From a checkpoint of a small mixture-of-experts model trained on Wikipedia: width 384.
Below are experts of layer 4 (counted from 0) of a mixture-of-experts language model. Rows are named router (the router's row for the expert), gate (a neuron's input weights, with its number), up (a neuron's input weights, with its number), down (a neuron's output weights, with its number) and show model dimensions 256-319. Each number is 500 + 40 x the weight over its row's rms, rounded and kept within 0 to 999. Numbers have three digits each.
After each expert's rows: a language model's description of what the expert responds to. This comes from a sample of Wikipedia text that the model never trained on.

# expert 8
router:516439573540478545531558494530502431506560487458556465484426570457482446536482468490568469438441478478468542452540425484502553518545444444553453485443524468457512556510504466449446550551566539
gate0:504481449528564575484498460484454505522463534584510483513478519489474526486487434539457545515490549508476496544474448465559521476481574488511499547553465528474497473461502386563562494478467490
up0:513495543479451509543471511577527530504547526545499483508461503465520422470550485467435491475516539482527461553548520517500434530537512431467502503457535527508424468515498516455477546453579498
down0:482397507477538503586443528530570434548589566443456539475478537505580496428512558499459496465548491441424466541511532437499505527560453489478465446482451448535536557456515535451544543466456518
gate1:488534520466485487483531549457468542465462528525435419450433501506531488472552472521518478485531520437523577495556501481504452484517557514527479556450563476533533474450451481505590464475487475
up1:447503458462604513515483553559468510488583516423485450444510472504484512558407497469519544548547489494458470494430496470484503500522482472479535415517509439413490492459525531488555521488580556
down1:467547526524536497484399500580534513536466520461522524554476554490563416463474499513479515507487468530491437557535525576502551438464436434542513436510474555462573533516470469514550449512464612
gate2:577560558476527539474518522509524493427515468459524471503523494510490526465546458499443478530490507489483515514462509562511474444494529582476531473521478510529506488507474439570433464437447530
up2:462523496471528547550610464486525502527493477506544429568441449538513463524481529527512502559508513446448528464544551537487525477469481460471532603477448544517447504523494510532574436437521476
down2:458491396563452508467509560464517506448499503473531479424518518418586478507442485484571565521498459560485452481459529492538468446492469524438479442488498504464436529477492479488462535476555548
gate3:449573424499558571439531519444459569607417493454455568475487505458539497477567477573493551517493591534495493522449421465524447470514482578449517539555487490498530486556529470558449395482498449
up3:479502455427530512509526565532560519509519471480465513505450435452502499555479500529550545478504549500429462515434544459430550477517477473402528490492534460553441464499514507562501434516539498
down3:535504521516414431503463460520518461487495487526477530435541577466465472519531498522466531438505529501533465501501562484503491463490540590555488544509562445473494530488469457479534402532465529
gate4:445464471491477566520489463426476534477480444561502540490499497449458489514519525465493501546468515481536429540528411451422536425440489499497519449569528472509506433462566525529518521456530572
up4:503476544488530501496492510423530437505444422441500435491477502463430468416456564503499508528468512502480465470541397482495492450555513514532485475546507546461480470509505473467492501461524552
down4:510517513435456541519523472417481534529426513533548481491486539430588455486506499495491493527551510554579577542557449524455469448520516473429442534487472507433488507495420516544470519512439537
gate5:462515499531500573532503493595441540491396481425465516497458469517557476561540488444529536531412499544500449490474482524459429495556523580481540552532498614496502549555487445526478502483508540
up5:518567477502579478490592544472459512484560500554529458525516526484540520522499522596460511459488434499403481508615544533532550554515489470502537535487496518503481462502563490450436533484552502
down5:546512503544493451504527498498454475463552591514487500483581524565446501497483465510480555482496532464463488535557546524558473531409550585475500506563517516504493515494496562531464502511494564
gate6:505494437465420496509521485497510574486436485461534544462493453472556504563461484505538462509475449508487494593498561432531472550521467447412503487551529543483491479452486400514470544525468481
up6:519543524494423468427592525517555536423431450547501531505496610465439504533479490482582460459485553453510465455528513509528461559443482529445532486480508574494543619471457455468499529474513491
down6:431494502502510469440568480435484461512449509531477522468486522572488498547469528419470467491550607520530463460534531498483490462496544577555452530501468500501549462447488476561515513453471528
What it handles: Subject pronouns, quoted speech. Pronouns like he, they, it, him, and commas or periods in narrative and quoted speech, often before was or had.

# expert 9
router:444504594542441471541510447474491527520453472431519505473463520426562497529522446524541490535458519428394511539523490452493538472468495562509503465528424478379450520563534435505439485536527564
gate0:532476486559466553498559516532454512502515556475521523551505492495511579529432459471539527537569568474516485502468490540428503458509510546549527473453424555469543494455507466499535514514441451
up0:477551530543560393427533494556501495520481404476475496540530597445413492516514449510534461506404482529520497499506509563521413583525537497519527513511539517485464534561408556508534554467537491
down0:542486507527431485510463508499530527521484475539456494484544418526526526489497499506496476514541573576516530454538522444460500488493574557441512520567489424444503463502446506569551506584498508
gate1:581489426543537495482462473425578484543455467562566493474526514480416412467545477484529520522515562549482485542483454504556540556512544469437426504535499477536515486465506585557525577553508554
up1:478536435396500491500486566499507486517439504531512513503497530470558439491571504481556523512487492520468391542547503527525532472496477454537447454531489453481519495472491445497474605558472524
down1:486523533472470574399512496557450528470546404461550530516493551506463445459477462560486490545506445529482504513563509496498484635508461461540415463485420450481505513533558416411513549487514404
gate2:513569542593528434483506476476489509481492428460524498544561440499544442563476463516509494551487520506547552488506539564476479539493531564473558458501478538559485498559484527542501487468526501
up2:497470491536464473523551446470534440508494495471512513483498463535405521403454527446537542550451499486446538465421500558509454586490494529621553526416530454500473526468495514488538525532539494
down2:458453498441458512471490538519484541524471512562502534569500477496480494530568478543552457529505470504615498564517474459467474486459484466386472453520458432465448527533450573525513493466544487
gate3:492565568506462453513479479483485475549443466531524442528472463528450477484553498524422441530513516530586482555508521481451595512478477495463505399518528454456464459577519486538509493519530488
up3:486463570494484481568534501458490500504469505519520457521479554485479525488514582557478549563426482489511487530492529526533573428419478512520459483442494511521458448459523598469493559505587556
down3:529475498481468445537498440501516479426497492500504481547430475518467526521494502560506457491421498456463571493454501525490479454523479527543464428551497523538515504453457559521467542517509480
gate4:495499479541492408477527530492444467482472490538449481539486482520579512499535419442511517558529474519459495534530500495405475449442528456490490527541466548417510521483467572539556488446490527
up4:546470591533465483477557509510480467572557512459453464589530555451406521511443557478387454486535497467486494432474547530515506497477453509560534474457427486480568538484540508463522555540555534
down4:534556537472475523493467448455542499470527434512550482459499549558509477497500461483477537481422575519491551505454485547611525503559504505420549437520505534465459525516528500481452461489551516
gate5:407553447499505513548539519492480552539443557499535516515546510468539506449482459504516507518526519515562525540445561602534510511475526499488570496540476492477523537468451602511508482515452461
up5:513553427479463465475485513460536486522524566501547540512457590532461464510379575539504453424502544474448463543486526524503466431555473450490529552468506523480489453525504522453519457492541467
down5:468531489509515500548453445472487504570505559502522454510508552523502545511510514471434483574494427487461504423545428492498537462484468537510500496529499573513548438571514486425448532512458472
gate6:475532506417478433524539420441492550516524487517521463552464483481449475505451536487515497459442539489456461526466492503517533513497533505491525575460522572509574530514423551477539567549545484
up6:505525569593490472465463490504556475508534510482500518445548415470509520404513560477502469439465496498557407504586490530481515572444518396440444482576487480449521485512530449504495487465501533
down6:478496468421473568513501415548477592540493520467422535506486446470491467538508511458486438468490526541525514566517499475491572496468449555439481518528442477541531535500526528509475467455445463
What it handles: Word-ending suffixes. Suffix pieces completing adjectives, adverbs and participles, such as -ly, -ing, -able, -ically, in unruly, irritatingly, customary.

# expert 19
router:520456541544456552521560491537530437523559497451562469501443558448513442548483494501550457430435498455463541439549439482503555491553440440552447465434520483461505553525501469448435534553562544
gate0:501497465485495542564509538512502488535403570534444495538491468434519486440508469495505493440513472477523489548601467495462574432494559442513534537524475501504512473460469470437520565473460459
up0:491491508486529573477490431507494517582493494451474520388528496475447512469464533503424501558379501514511575464543473524418529508439444496532534507486533489497502494457503468558501474470455460
down0:475527546489527506577487498426465497546482558473500467523522489511479472543453436579489463470462502468503476463455497547535390505504535468551586428479456438480464446484578465482517565453461455
gate1:509522540496552483479429536467512500487467600533522514539533491466483545482508489434469477521530484535622524482480537445432553547528488553536478461584471489521550496452508484488448504485527486
up1:506487539531541509492537487467561528531518615486443496471484570515509494490567541535526523552470538470504543486463512503517530460468429502524564506444531539504489495503475540536525483499395484
down1:580525525518531540442471500487451545552562495494486499485532553435461514593502456484498539434508462494525530446528542496426470502427508458516472501506508535459483442509458524517500550509436445
gate2:466466508428542528491461497454518557475497542555462466510561431509465517501410513496518535487502445496454547504493516572497445461492556536490461490575520437514520506507514539485471493466492479
up2:550512519449490505467475578472484525495525504466494503482560490458496510553508505503458555504491576568498521472424454510523585539425516526441528591527501473511539490530518497445458545523572515
down2:513569492459500500553508428529530565490551439512461482474564434514517413539444538497393545470489508524460549494456432540532459526530540493494503522488511486494530457534464575492477467532543461
gate3:499546464503518478499456522518438509498483484506525516505429504625561548533513451462547462512498466502453497525503531546410521455537566497436445510518512471455471514528439496527487537473383467
up3:474469493561489540524518539487503508466526493509541525451500566398492463552510536483473480475591504493486471508553474503514518437414459522530460482470489504531463479502505540557475623482424519
down3:545493483494603496536503470436529428494552514552552547510572542515517480476460537482442521507539446490521555477482531513564513481558502463526546527543503532502502439511492477503467452503554564
gate4:488437472565485490516492505479523588505505548548506473446536508584495540513613464543463498497460477477490498566473511523457452515580524553456468512532480485603518468491533489455476503482462458
up4:567545481528509558509479503405554506551547502416525523439517468500439507444473486506591566466508559516553454447474482551468459465488494463472589454435489503512476508469453465571481583493504526
down4:483535478521557419533502567484531525576473530427502553480531569417541504504504574476478551460524521496468468521512485491492531455509502442628499477507504472551474513491509500480550450520470454
gate5:530503537517476498542540531463513502485479446546452427507527461486492517537524498539432511444483472501452557613477424506474477545507569486493534489555527554577470460499444529452494516537510455
up5:519522490533546507485530560542477521505494479498481498471575472549417432496520518523484537531480535483430470455424510469479503497485426442431483496504484512543483553494490483499487508527481413
down5:515461495497577536420589492523509497493531486459508544469497461528447455514521452481595521589463522487514483500507490448462525439496478511483467548572602531547502553478473426541461464482486472
gate6:540486526578484547458508506505486420491514452556454560485551434504462512550421531568528507439468498506525522583538558522453456529489504526532500450569540476488549504490535555541489496507480503
up6:406536451525518496519440429472477487533527514536509503461523422510522488550495440485436419540486519492487469566495504461528498427551491473414508502510512536474553541452531473446468467533490461
down6:477491439468523503505460529465513459503420542511558547495452497474528559540485444568561492539491477486543494534476476459541456521579420500530420523496450470505525492507505446480493503554634519
What it handles: Sports and action words. Score and date pieces in sports tables, such as a.e.t. and 3–2, plus nouns and verbs after the or to, like title, name, build.

# expert 6
router:542494505467527489556480561501519545457477479528443468465521535526514503492469517505495568568574465464499451488462515568488496416421496538482530523522509534527507455548505536582541526481477466
gate0:467494428441487488564500546520479585522495398488520463532474461465552532538542399559532441461468469465500532499515525441576473569544513501482478544457521497556503476517483472518481512469505457
up0:445532499432510536467546606506473543511539455509541502469473527459553526542468475516454495581479453490522457464528559471554481537513534473523528569463461509457503421478562477526485453538437468
down0:483440556503552453470543481467455591525551502526491558519497453513527497519535485529400463509502541435555496562474473497407476475500481529467599564493504472556491545461502526541524484441513519
gate1:461511498520534479487464614482516508490453487453533492504520535515531447503511527537431518552504575545448542563489412432510504518470455521484529411617524479567483522501473473521441509501596578
up1:526479477558515453556480463513545544533464539543475519456507416521538498494513516493460508531561528519450416476537534474471532503541518507531426493466538523549443476477463506492525546554467499
down1:452511412519509456498492490551455462484444525517575531487489500462519438471454507525502443501578491474501491579500544533538553524586518449492450521485436456452587481523457494484480521546508467
gate2:532459542552487392560492488446545532531480514528527463520475465523461575486478454535516525467551519419488490542487532459460489474530532503486529498447581495492398533497499500460453458540516482
up2:558549452509538432534539499457472535466501512490552506441506508549476511454570423586523572568481508453477562480460549458430546475501577570517561482434545490497499560534504485553477500485552486
down2:575510531588487453484556543528487450508482556483406552401503473499459501515465504533494483478521478526504515469427518534498460523485479549509480556510445443482556499487501544516511502538442424
gate3:485478476424526531502489512465457550492516493479541447411510552464548475522554516429510435629531499428548501535490379551481456465410432523466450490500545530424422532478525465534468450572428502
up3:510486484524448477400485506470486524536561557545471563541450452474503566486499511489554459534512531504506499509483509465499475531496520483482600542539487482505540465477508528472544442515524442
down3:505502451471486446493462536504490564588497517527518502598507465493442512427536507470526454461570480510473511554512446495484505477453530494534491423491477522461533516525410439494420472549570487
gate4:449472526506502484443491473446490500483512460539455526505494461583475505583475412492521475551530478521489518504469558441471530510495492495467528515470509422515481473516612497511508581600496522
up4:490489478508512493525407515478500513532555453556452528467476478494497531460420471466535531433476545521490494557456480481499490561515529507501468475391501510491529483540513519492537479528500493
down4:424560539522487593489587550516477511528574560504552511482494511535570487505476450463508467490450455514502421472513478531446540541543496456461596511485505496467511503449448498535490481456586461
gate5:487486554470546512471491552558506523541495507522464447494514475506462497509500514498541519496571451500499506532510470477487470563490505475550465556504559532492502487508602529583520508543474484
up5:449525477541489397495479463561439488499509530469525560464540479557398477450591468495514528538512478438551460504529479555502525452548519440450537478507463523443564437501541426444464453454491529
down5:479494416517500512456469467464481448471423501496511456512523443499485506579527515561481544466474512563454483536540468458566524528490566548515515471539420481488547509523541510537471518498525560
gate6:534522552454466547522580574521535471492495467452505443491517478514500536573542551432463484488542563522502482501505528528602436518556487507535454540472446532471468488505560543573504519462561508
up6:493522469469560517488471498513478499525470493508604405516532506535480538483548527524512522464511513503481531496515444484511439546497547530483480574483440435432500543409428496538494490483466522
down6:453512545460512548529510416474584580522503495545503600475523445551448497497553456551510519532531519551505545485517519529579508568500519483510524507507535458503478495500474432475482468535500481
What it handles: Table cell separators. Pipes and semicolons that separate numeric cells in sports tables, results and statistics, such as "17 | 13" and "0; 0".

# expert 0
router:488508465449462479467435473468466474534508562429478492463520449494486485528475482534536556504504534541495506495431535519513411544548581468468496555500562464555544502498458465598534433466450467
gate0:440545504472527514497493487562518547494417474485520533594496526472505441478505449514500483510419514496547525510537513529516473440490520521477530513465569489470471551497478510395486496513548525
up0:416557444514481519475490470497467454484466426512457491453510466475492553486519539501457453540466531476485487513436416514486478582474579547434494541544511498467449437507476535461566503471550485
down0:457491490518497496528474521548475500493411487535487542453529540471483543418545491437525479503535483537542453554482495470522465497476550411485557520492471598460476422478514482450547542456578461
gate1:576490456504496490487440488575483444437520568477497484485447581475492552507577527505546451523473470480464529491445528488505542458485488585517580573483528516564515498474531549459523507520546426
up1:543482452505517466482502471401488468432463483495555495487538496547440538533497527468529509544472546455565518486480546499462572500532481537575531515455573552448530511467540537561495507575543503
down1:511469465537501500490483528474586477480516476450506487446480513499470560550480513536485560545464501502587464475512532479469526543506440504548475521480555487485466552543449529514488509479539508
gate2:475528546495536468538485481492526469495440496485445574521486434531505460444556511505487506536507442526520512564564503412456463423543513530532479548410445515515526483465483448458561489487542477
up2:509552471512447474476432482459455491512423481500528452498504522464500537494541422481512457543490475483476498525488479537459469518501522528537535469531515466451500404540474461493495478580514495
down2:498481511510487454535493452507447510558414529519497449588500593466461486474520527558484496544535397544458514482492510569465509561504544536581466496549473542488470453498453523497475534523511576
gate3:512485438522550584536553502455417524517525518384507500478484496513449530502464494455447531478454495557449452493453476469516573487476435510497523493468496466512545499468499537479562498509595552
up3:511476499536474481505503448487529544559512580499526471481437449425502477541532545593523466461446469543477472482531510531508484532542494393463528530496570539483555546483608513490517513509566527
down3:514506448474445445442520486518539449468393493547493484510466503380561494536476533534524569495515574486501475494506438483432454566548491417516559526482483515497506505465528519538498450523534475
gate4:470463545467519484479562455497552478515476455517539454528502407508465555541467506467539520571499486526504482537429615581474530524512520482509456551454518506503510544490528552567518541532558531
up4:452477525462569490521551525544532469512514590513590494500441441497469504529473476580490492497473498446499463509444511496452498544563496501479455507450470517538530459427501476479556492552463457
down4:468515503449570520522457504537516538585493570448458518505447511450492477482469527462489524472524486525454561485498489476484466519413496468431431489432435529575504433491436528472552458495414507
gate5:540467422487466478494437531533537498476445464494514470471539443544534518543498499465512494473456581517471495565504480478482491484505544499546560501614477480523457484522533515529487464508465495
up5:506495466507486528554383520543504518550523486457455485532519420478526570583498443496524461485485540498473477517485456450477523477541547496535559521592448508530520460533520448498516488469466435
down5:445515506465486533527524485423456508490417550524545525492534478536519443555512530454512496459516511489516463430551460487476474483489530395465569461472530503486438498499426421472520477515563471
gate6:522443487500539545483490504489467501482514535464476488532488495566457593535507481483509540550499602519446452517479467451484494459478504518473550446550483425546444474489483482498515532513470562
up6:480596459478505450506532523494482517526415499506524441524524505508515483501471540518502465473518461528527572521535470557490533501511520485520441533460523495488518489556486545487412496431454509
down6:451508487484545500552504472458543436421457457452500530530480480527472492536518528499421478532486429467517547495527489477544527526455568537538474518602565447516426476542577443525487518491544493
What it handles: Line-start list markers. Hyphen bullets and pipe cell markers at the start of a line after a break, such as list items, table rows and "- 1974".

# expert 14
router:498508549498436490516487444493558415489510505530510438566423506525528505466476438542514406473494536462442540464519495476451517412485502531529469484479506506554531525481446517500467515499505563
gate0:541463506479437553504425513434455590531493463563526458498431447546551563533517470519477495545567570562534461507505506521448531532526466533574438553456514531552562535484518530530475428525512517
up0:478541506455528469410498539556543532564569495536506535541494531542452429507484532511500466539532478513483496526517491569501532418503480534485482532473503539496468549434623524527468528537481500
down0:483435505511458558478517519461467455542500493447560466566493536489466543485494439476452468498491473482505510484479505515479472438464555448539416518495415481466524517463474494521502535500453539
gate1:436425510523464510518476571544490482567540422510507512529521453534503550529534575456405459432484539517505545406424520437507532543567419484448451487528547554501570516496583516435517472440493576
up1:473519446527527389466494516517522498464516520498492501412509481459510512504514407542523455561426523480506495468512503498533461411482492482529496511545493509444492554456494467553527554510523471
down1:534501487537507528504520581525464541451493541516458546452549470491540419442496560439512487538500472497571499578571497590478477576513475544576470550604473538551460501509531506487539553497497492
gate2:437518564469472482516519485549491472503447467609462548418449580487501498428511476512538483493481476476532433464471540543471509450459488492508510484525513550434493478484499488449456502503492491
up2:540438531488502515454529476506536536427455499520482458565475517548482512520528537449462485544471482569472533522561451501564443499499532522524514454499519429556481486492563533528444517489496530
down2:487485494567546526469488511552531484435493538466488508394505544517425433519528563517626504534454569491603528511581537498543476440543550508523555524576498514495482500502511475475482470415480502
gate3:499490436450524553440432586546452552579466530605542461563480473457523556493579538482587505481519611482479462514489447462522498497452536530514467500492414504592470500564500449501539489488584518
up3:449461507511540538463501571451525532522543532536492418482489478492541589539570474485519507531589573503486452492512416540546478562500512477444428571550506503524427512572470510556492526488470474
down3:494425449563559457486457550441523564515459470522476469485557441490441475504501497473512510461521514528484409446418443564518520439578488526512552448496500532447494599515510530500509456526456532
gate4:495523515537504497563504411538558540507454505542438516473452488522570518520497446488485466425512476555525519480491501508520583551531467466494493431557600485461537502523494537494437500450525544
up4:463520500490488492534579461511518533428463540581533520446461520514566520459448512445491457437529462579490484493530473450460509461546525589486492435478465506444540420501518507486512439556447486
down4:495472529516486480530481471513494508520455433509519432486548478495521531521478454467482463484471500453529453474441517565537475503484572485478478568499494585522514492485530500482495481530529453
gate5:478469520481554422483504468486488471525487477549497463556481463541472524537541506626494496499510546532466489546549555468432531475525517475526566554514582549474516456576537513468542525517511480
up5:566474460526567515462431498556515513466523477450531454462535456505444493440525544464511509516483486552497445444439458499568473542515462508490485493427426547442494544471456577534502484496503492
down5:537518477561531498503514530517438493513531519499499485498453521499504559534484519556537464537516482493516547552506531494522532443484518560539501598469549510485516624530563509409476443506494476
gate6:501508563497442526442455441563489509484497465471492493485503494494529554543506541501513479430584512484514506493523540493478534590489437524426465505498484436434534521499519446531493479523473497
up6:492451480519486460526617549480407436484497549555488479460559469432457480487485501439437523528512474476446465441490513465500529462574526501485516469529489551525492414454476458410559536465488479
down6:495529471434508507498534474532465538485502464559546478487459437493517496494478438542528536512458500545428548522434466464494490549518417578457473502554575464523488484468495547522409477508491406
What it handles: Year and digit prefixes. Three-digit number pieces starting years like 199, 200, 188, and digit runs inside decimal coordinates.

# expert 11
router:540464536554460545507547492548518456500561491436558468491441557427482449545472473503540464437446474464456552449532449486507554503548436444555434475445538475482498562522484481448427561560558535
gate0:526512538464470502543516466565520490559449525555502446466514484506498498480491511464519564577488482516531527543556490533488494473528552509503510415504586466494512505511473485514564469507500539
up0:530575585513586445495556496521499468399499448521521573497452576452545515437574506517411502442553507468426499522493492505521472537569542517505414510465491496539523502423522425490537530541531518
down0:497507481517518480488445519531488513448519537499489516520519536445564513523436473534461528473520495535531459437541524470531569493512495507478577522479500503490516466512483550485518476535494460
gate1:521519531566458471499485465477484552503453520507484478476548580593498528453481480501559554548476482495569541520516515515575523482418515580538517480582515430480516485515528494495510522509512414
up1:520462561483505535526491435525435521525471570447484494470551526476490425504492465548542461510536498563479529499428435481483437533490541527487604490514532509578533507514454487529532480474460501
down1:493478557516453459483494464439549490461493504450540504524476535509542494539512531457562489397536477529414477525520456548525439548478495488490509504437506489548450419447514496520543529471505486
gate2:470561452477494468452509478475551525483413476487566560523515546509509500491463505559512515542500514433493506542483509494513482473507520542482496462456494480533516450530461522510471470553510495
up2:473430495500549517516558499507509539465467451513519474425514442502506469511483550499499548537465464484474449508531501485480473578466470571460447431589431467449549589518509471520423453520488481
down2:446493505408417510509461506511464488445475477514423510478577493510517448576443543439452468544529512495478453612552484505490425483552579508573508490455516544492477480492475438412499520503483455
gate3:505515514576510470524469457499440461492513543487480522431493518484489501463511486433450520525474486543539466555502509476410491520503619509537506550467522505538556522516424535550516524475448505
up3:483468520520511470511477442489469453483489440453542506433523444485453431519534536437539544505558486481478424544505514497464457572500534479518491453513481497464530520552522498497512516480439529
down3:475390425543487471544454443450481452459493433430472486517505470461554476564456524436534500571548486487487539467509509491500479541468483481492429435432506453478474474444467539488574537525451529
gate4:455466583597510554542427522545524573488422534521439530517467516497500521481532457505479541570511522504509423569515517538539497505395503520434544507446508500482494536424479507545561461423394442
up4:491520526532475514438480508501441494548473482459528541510584532510481515431462450569534593552549519478507517535463501489535512480485476461436535491534468484508374567481504531461541498477531485
down4:564479509503545535511545582507443541455466543544463446513520497423503548499454504438514492469507480466579499495510533452517529435475490472553459528559452538563511480500567421443559486450514556
gate5:490558485489572487509447524453465447441454449522452519586504495491471477588503478544488569495473547460438469547515481502508492501430473460491527503522479461502513543434513507512473513509479512
up5:532512382403503476478460498524495495493518500485480511499528530539495492432479535548475458485539469495494542535475543526497520511465463465500527456514516532470496516587457466420492554513481495
down5:468503518494558480549568567496534473533507618448536512534543477490432425551451515384499540485537501481483485512463559478606596485468481364508483539508536530476530543434466537582482513554497533
gate6:492530576493545514589506459446445516614507548468396454538494522438540567502467474509483516481512452530499488517487554431466491484539544539494513431475478504535526478483417526508497479539482538
up6:567507516515535479495475421481464505478477516547533540530496448590482540476477477505482519487499603537526515543487518489539473445543503482542469569481481518490485515466539445491544555497529526
down6:491506443484468554533478518547455530513522492459590503505573469505496547456446485488527509467517546564524602434445488531586489479543437543456474487475409503582472563527477447551483536551534486
What it handles: Name-start fragments. First pieces of proper names or capitalized words after the, of or in, such as Mold-avian, D-red Scott, Ne-usel, New Testament.

# expert 16
router:523455543551456552524557494537526445515566497453561462486446557449507448543481492501549462439447494452454542438536439479504557496548440432549435471443521484458500556528499462441430534564566550
gate0:455538522548570550472530562483450524482424459440452565465544515514456479499517452483458524513546508521446536496514570544528453474542520415464542533477481460496457521525506452532529484524525449
up0:510497463586545481441484486439481470487513464464516524516566503495483533496502485546491472445513469485528492429525474518480411453483507465513542559518536511472463432538511527511459514528511548
down0:473453566523490515500458523567578535470483465508555497493466583544466519509489494545512513511516488438484525559492500445429486465528469464470521510463460484483572497522464433435567508462495468
gate1:553492547540524440476503506523535557559498440474481486573560489486457525432560511520529572516499431532559543505466477500484479519482562428516509475519555476530435534372520497574471540451482507
up1:504466600547524526548452489439481465496521484478510543524527544502494553429544570450530475497495483485442455491458512521518502512474528516530472484518532423448508475471544448471482466539469593
down1:545571552484494517483543455511478521502562541530513525492537487496492546480563407523500495513496483489552488480516536455500454508420430497458501558497466449592455555500535500442521510567506430
gate2:522482516553526524497421488527457485493490552495477580438515488517498504524528464466465503520533506418497449509480385490498566543540563494423523426624490477541500473478492455486500475550519524
up2:549522467449442481519544555515478485495464479478457527452493589446458534482459477530510487578466585586467488474509537577506441530530467427536550574529501574432591491502454498509503543480467513
down2:501505426482516509552454487465527541509455544505476440463445517491520512472532512555493506502500510422493498494510402538552508529498427531544540512530509521414517541470518523522502511470573553
gate3:465433562555531495467535478506560521442511504489506484517457455510518469516505499493514559493457502477599493470428527466529477502509536439472508497531469490498498451432541440521455557494515538
up3:386612469537457494578521526514517495508449514501512528553506489423474468469442517451457546529464453510518509527545534472534577456499453445469480463462480482474404520426473444497543461422473448
down3:462486525488466415608517498455484499488522431475448574563525472555542513575506504559492552551504501485545505468527469442496504512488499475514512559513478531448477505500533539533493570493435526
gate4:479547512524474527515447447459460455486484458536441531450514442421493466538512525438454522581494514506474602559516489542464431514411482522458442540495459535496508401506551568507547557483584456
up4:452481460486553515548606419595463488411471473380491457457486485481511577555507524499550500480478511435470489513521469494571457514504482547497478537490537455475451505501502499503551510442530495
down4:537471484485495512519558494562419462484507482447504504531424539493474519467501487596579507466477537492468483499441477430512464466498415489458459488468523488578447465530508461473495438546515476
gate5:602525523560489468487529491521435458502514486508528531464457367587544510556553496492452515544468469534527501496503546545520517481540451504445582504498482522559535499550444441507505498511496497
up5:534518450479471552533469471445436493485551521570576534499489521555568496478477484458496520532507574557474415454475544499490504464458566493473523461490407494485517461530454479472537380467448495
down5:576513513473472506574489473513479554558568534528475555484530492513462472400498524483495483561650518508517511456454598451426505530427539508525480509596530545481531523523506479552485480477463507
gate6:502500492522501461525490513483577456526491560578527483490442503412435480449455491480509504533503468368479505480521576523478530492506478506465498517550498454473553551539477489533524469549469509
up6:536438484536523465429498437445401496488489521502429535467489556536441486538480478493483440561484469549482599463511458477522490505474543483480501426452412559477537517486524531520559455558439503
down6:459481487498531564571485453575608489467559509483571534428544464490519576508523529535509488468511577520470497514481511549519427440478519527491515515552496473499467441517523501491455504505427492
What it handles: Numeric cell values. Single digits and numbers in table cells and statistics, plus kinship nouns after possessives such as wife, cousin, friend.

# expert 10
router:538480548544437553572566462519543437505547516445555459543452551434490459556470490523555440449425449478454545454557433478533542477563446447546446434454536459480460549500493472459444535570542535
gate0:407488499487500509536471477438520530583429556461487464523515481504522512463486441516484529522432449493489458608508483455564468538501459530454541443491576477504468490520518486538498411459563455
up0:577489476508478514589512458576478414550509491469508517499544436422440529482437476526456493479527477498528569500430518478560515495486507464549548510539478514475466470531524477492533496536480549
down0:523504459501560521459507512499479560524523446532455480520455500496495493497430553489554519455560497477478461472458522532578526506525501514491479548452512486500511524473494527445538543505579562
gate1:528518508558466508486446503505542583477383591465452556456523482475568501467548494477521461510545532495499525471498537553555475529465556560470546550478548525505532501470447506499525545486455508
up1:460514513482442467490518551427483602475545619526466531470498457434506548532481500606477440481481538464523469527500502516494467469498500438580560412518536449505512541484538547440456539404484499
down1:433478514514586536591444510481519501511541550472528521525535504454539517524553531583519457466421442456471491492458455504449487459547547470470498604465488497596507532540538475566466450500520503
gate2:466507486487484490539551485442459573538424527530495573547546539558501485494510507522518484559503515537451518499498481466484481509530457516496460484529420472454494434481486521498536532488538515
up2:491539522565535572505539482501445502479465465559486528401561519529539523478483518535436502491505502476537492496502452500554487521510512459445457551581520499473505559453495495493496517527549555
down2:580473457522599509451470406554551452459523483520496488525463479541493486514528515477493462448575512528519519518465497540403528519445500471530397446507535552545489478502564532540504517451479448
gate3:481465408556483512470482535494470457493502472465494508493531487473583538468474496434512516535490436489470529491475550527483450495486504516533541505531506593522468490493471519547459536454483538
up3:449458525512474489453506575472534472524497499558448495504508469464558602543527440476461489550494532537527530508537425451504443491578516473520492527439510518475529482418478484363475504505495468
down3:513452471475568530450513492509498527504496506491506452525501594525468549529580481490526505506552525498551482451524482523509508510478494536461462508527453587474534484515516486524479553530458456
gate4:567510493506527599497444485521449558500456519532452535546439505502477496521506486559563468477497501477537493545515512443539470471477562562462500504533524493497477513469468452498500463493475514
up4:470482539588536526468548437519525489521540518568567507450517555452429456490517520511507494467581505454487473550534540448515548517589454553527429472498507432515492496523451503519524464457489512
down4:446420426450516483479550544537507508517477530504472507490461525492500550490482510460514484506438510570546514569508529473533529416491506462502496411530482494458422514563514499522549504509493538
gate5:442431470474478554544598489508484484545476495509482485473444545486449554466503545538472570571565544504477494517458543511427535452472473497524512523471551596507501552558434482479505493492482492
up5:644493563464451474458449509424474475458468475465532518483503463490469494513590553543422543438617555505511448513466500491472527532478508519463469511512552474501525427506522596499527603483577543
down5:486512502398433519466579468538507468521414496526488517516522584485430435518447535511480547519525533570473513434537525428439507504518493510520504460467507540543562422594499559494487548503466471
gate6:522484534488505475505531499520473486523464452453441485536522458486481513457515463475420444524478588512580445507476459510424529423569510491499507476504459449569494522563539551452544535567494485
up6:469546498524457513508521519521406463539549472495553505456488456509494559527524492519533408573457478507550551535571472504466559522530530520542493466490484507517494448523464427485483478530554472
down6:505499490589530486485476419517501542568515515521520538538466455528512509503457475520516526510467586540420532468507389460541527523505530585491522520517546482465512506539467514511517450477455514
What it handles: Proper-name words. Capitalized words inside multiword names of institutions and places, often British or Commonwealth, such as Royal Air Force, Ulster, Liberal.